From a checkpoint of a small mixture-of-experts model trained on Wikipedia: 9 layers.
Below are experts of layer 4 (counted from 0) of a mixture-of-experts language model. Rows are named router (the router's row for the expert), down (a neuron's output weights, with its number) and show model dimensions 0-159. Each number is 128 + 32 x the weight over its row's rms, rounded and kept within 0 to 255.
Before each expert's rows: a language model's description of what the expert responds to. This comes from a sample of Wikipedia text that the model never trained on.

# expert 9
Pronouns, adverbs, function words. Pronouns, auxiliaries and adverbs in running prose, often after "to" or a comma, such as he, it, would, -ly, fully, more.
router [147 178  85 122  99 147 135 152 178  92 162 185 136 204 200 123 113 147 124 137 143 133  77 116 142 124 104  88  46 136 194 165 124 150  90 118 139  72  90  65 133 154  99  94 158 121 126 103 127 143  58 109 146 114 174 116 194 154 183  96 120 108 152  66 142  91 127  96 177 112 117 164 165 124 121  68  68 145 118 146 107 138  98 126  97 146 105  67  77 133 176 104 107  96 136 131 142 116 185 168 108 118  98 160 114 154 129 191 144  78 157  96 117 123 163 112 158 144 179 140 122  92 121 137 121 142 131 168 160 164 122 168  90 119 146 110  90 104 141  91  91 179 132 102 113 108 109 147 117 142 176 168 127 152  97 128 109 162  76 103]
down0 [127 152 100 108 141 126 129 167 121 179 145  45 106 122 127 151  69  88 124 123 123 129 122  86 137 127 161 120  99 175 122 112 101  81 107  81 156 114  97 125 141 134 128 109  72 108 152 163 106 112 153 153  28 154  94 122 106  92 143 112  92 174  72  96 173  93 148 136 131 120 141 131 100 165 118 162  91  82 118 110 125 136 132 100 129 150  79  80  56 163 130  84 123 166 139  97 229  89 161 132 156 101 112 156  26 163 110 136 173 129  89 153 139 136  86 137 146 132 111 186 134 107  97  75 123 138 124 111 126 143 165 119 132 133 172 132 105 187 147 109 115  79 164  82 108 127 169 181 127 170 141  81  76  88  95 117 113 154 119 132]
down1 [166  68  99 218  99 168 173 150  71 107 126 126  99 122  69 135 123 124 128 115 128  40 154 116 149 125 124 121  96  96  85 127 106 161 120 154 122 121 170 159 141 188 136 134 138 129 139 157 156 156 152 110 209 165 153 180 128 128  83 116 187 130  75  95 123 137  87  93 129 185 142  73 129 218 123 165 144 145 106  78 166 126  73 142 146  74 111 114 171 110 141 106 143 134 113 127  74 110 133  55 109 122 159 147  52 170 150  98 130 180 129 184 131 110 145 136  83 107 168 128 132  84 154 135 102 111 138 116 132 145 130 124 146 147 120 136 104 173 100 110 116 143 110 124 182  98 135 173 117  60 150 114 107 121 112 115 131  71 161 122]
down2 [ 99 146  58 135 124 101 137 122 150 145 156 110  91 137 153 196 138 120  97  93 188  75 119 159 110 104 106  97  59 149 150 115 146 137 180 138 181 158 120 111 105 138 129 133 108 155  96 111 137 176 115 121  91 183 137 163 182  20 138 138 152 133 131 114 129 133  54  69 145  93 149  88  68 153 149 117 159 100 139 127 124 123  93 141 195 131 132 122 170 112 125 112 158 165 205 149 142  98 115 114  46  97 154 130 185 121 132 124  96 133 162 111  94 125  92  90 116 112 134 132  74  96  66 156 143 100 133 127 115  99 192 138 161 107 170  94 145  98 163 102 183 128 108 158 161 177 129 140 135 129 159 165  97 171 120 112 118  97 123 187]
down3 [113  82 169  50 167  66 139  92 141 109 150 139 140 133 121 132 167 138 115 113 145 110 118 133 144  67 127  59 105 128 161 125 126  86 179 146  91 160 117 133 156  88 148 148  91 115 160 129 123 150  83  87 144 100 131 118 169  88  82 112 112 131 165 146  71 107  39 155 114 180  86 122  99 132 144 153  98  66 165  84 109  99 137  71 147 131 153  90 146  88 110 157 148  94 209 157 164 114 165 120  54 130 172 172 145 152 144 110 151 161 145 102  74 126 118 114  74 119 121 105 143 108 152 165 111 151 154  84  89 189 147 101 166 161 122  65 124 124 159 132 122 140 154 131  72 118 115 164  92  88 108  87  76 172 143 104 106 140 114 154]
down4 [119 141 151 142 112 127 139 101 108 101  99 143  81 176 124  90 101 116 120 134 148 178 120  52 136 111  89 127 118 117  63 145 148 105 110 168 149 141 150 189  75  94 120 189  71 171 146 143 128  88 121 140  76 150 152  92 136 153 123 166 130 143 118 133 139  91 135 158 119  88  91 118 158  86 121 159 169 155 158  81  88 158 156 150  67 110 173 168  82 125  93 105  71 155 102 155 112 106 172 188 118 168  89 172 163 172 140 100 134 130  82 125 101 151 133 126 150 107  95  75 227 101 194 140 136 119 158 115 133 168 136 116 196 159 127 166 132  98 166  90 131 118 167 141 157 100 115  71 133 177 113  73 124 103 184 116 111 122 173 122]
down5 [113 147 157 139 107 109  86  93 101 102 144 200 130 140 137 116  98 130  40 116 170 148 100 146  81 142  96 153  86 110 175 128 110 186 127  81 143 131 116 127 139 123 106 179 124 167 112 117 107 127 115  91  78 115 152 135 166 195 145 149 164 134 175 118  72 181  93  94 148 143 103 144  93 136 168  26 118  97 114 136 112 136 139 171 102 125 163 125  82 134 128 203  86  98 120 102  98  81 143 131 155 155  87 149 105  57  68 155 129 122 189 103 131  78 119  66 104 110 105 118 116 110 111 182 164 190 158 133 187 127 196 117  99 105 136 134 155 172 116 132  99 116 136 117 162 136  80 148 100 144 123 129  88 119  77 116 150 162 112 116]
down6 [175 163  96 196 175 143 168 134 166 131 117 118  93 113 181 114 162 130 126  90 134 108 184 107 139  99 105  67 138 114 117 140 109 127 121 163  71 117 145  91  91  63 108  77  78  94  99 148 182 146 151  90 108 123 129 128 160 192 196 114 124 136 147  61 122 183 163 104 135 103 183 110 106 115 162 142 129  95 120  97 153 122 141 194 166  68 106 108 115  79 117 113 176 145 161 155 141 104 122 135  94 196 136 170 115 141 126  68 159 104  83 102 189  64 113 134 153  78  89  93 161  99 139 137 170 142 115 104 143 108  78 139  80 171 143 135 172 103 125 118 166 105 111 125 174  99 131 120 167 146  85 135 163 132 156 114 137 165 152 160]
down7 [163 192 118 108  93 119 106 121 169 162  84 124 125 149 109 148 144 189  53 134 141  66 117 114 131 183 179 123  92 177  99 142  61 136 171 138 137 114  48 165 163 132 137  97 156 106 180 117 103 121 140 160 116 123 150 134  83 186 162  85 131 144 106 141 151  95 123 154 119 128  95 115 116 164 110 167 118 180 132 151 166 110 156 110  63 130 170 182  97 156 123 186  89 132  97 138 126 103  64 184 123 107 161 127 170  62 136 102 112 177 135 118 131 157 195  97 142 148 125  63 123 147 117 119 120 109 146 121 102 163 135 122  98 198 225 133 159 104 112 147 140  81 126 123 101 157 148 167 108  75 119 137  80 132 119 132 107 121 135 130]
down8 [199 130 181 122 116 184 120 139 125 126 131  78 152 148 117 126 169 126 138 114 172 182  85 113 202  63 144 139  97  74 191  99 173 141 137 134  68 161 102 117 132 172 133 150 122 134 108 102 128 196  97 123 158 111  83 125 191 176 128 150  98 145 137  84 164 134 147 126 137 163 179 149 191  80  69 124 121 108 128  76  83 139 139 168 122 153 102 134  92  67 127 173  91 125 135 112 109  81 200 160 162 111 120 142  67 123 141 141 136 130 131 122 105 122 112 170 105  78 147 150  79 192 151 120 147 119 160 153 197 110 123 156 163  81 111 104 133 179 139 138 111 130 140  81 113  94 159 150 130  91 135 141 123 110  59 138 125 162 128  95]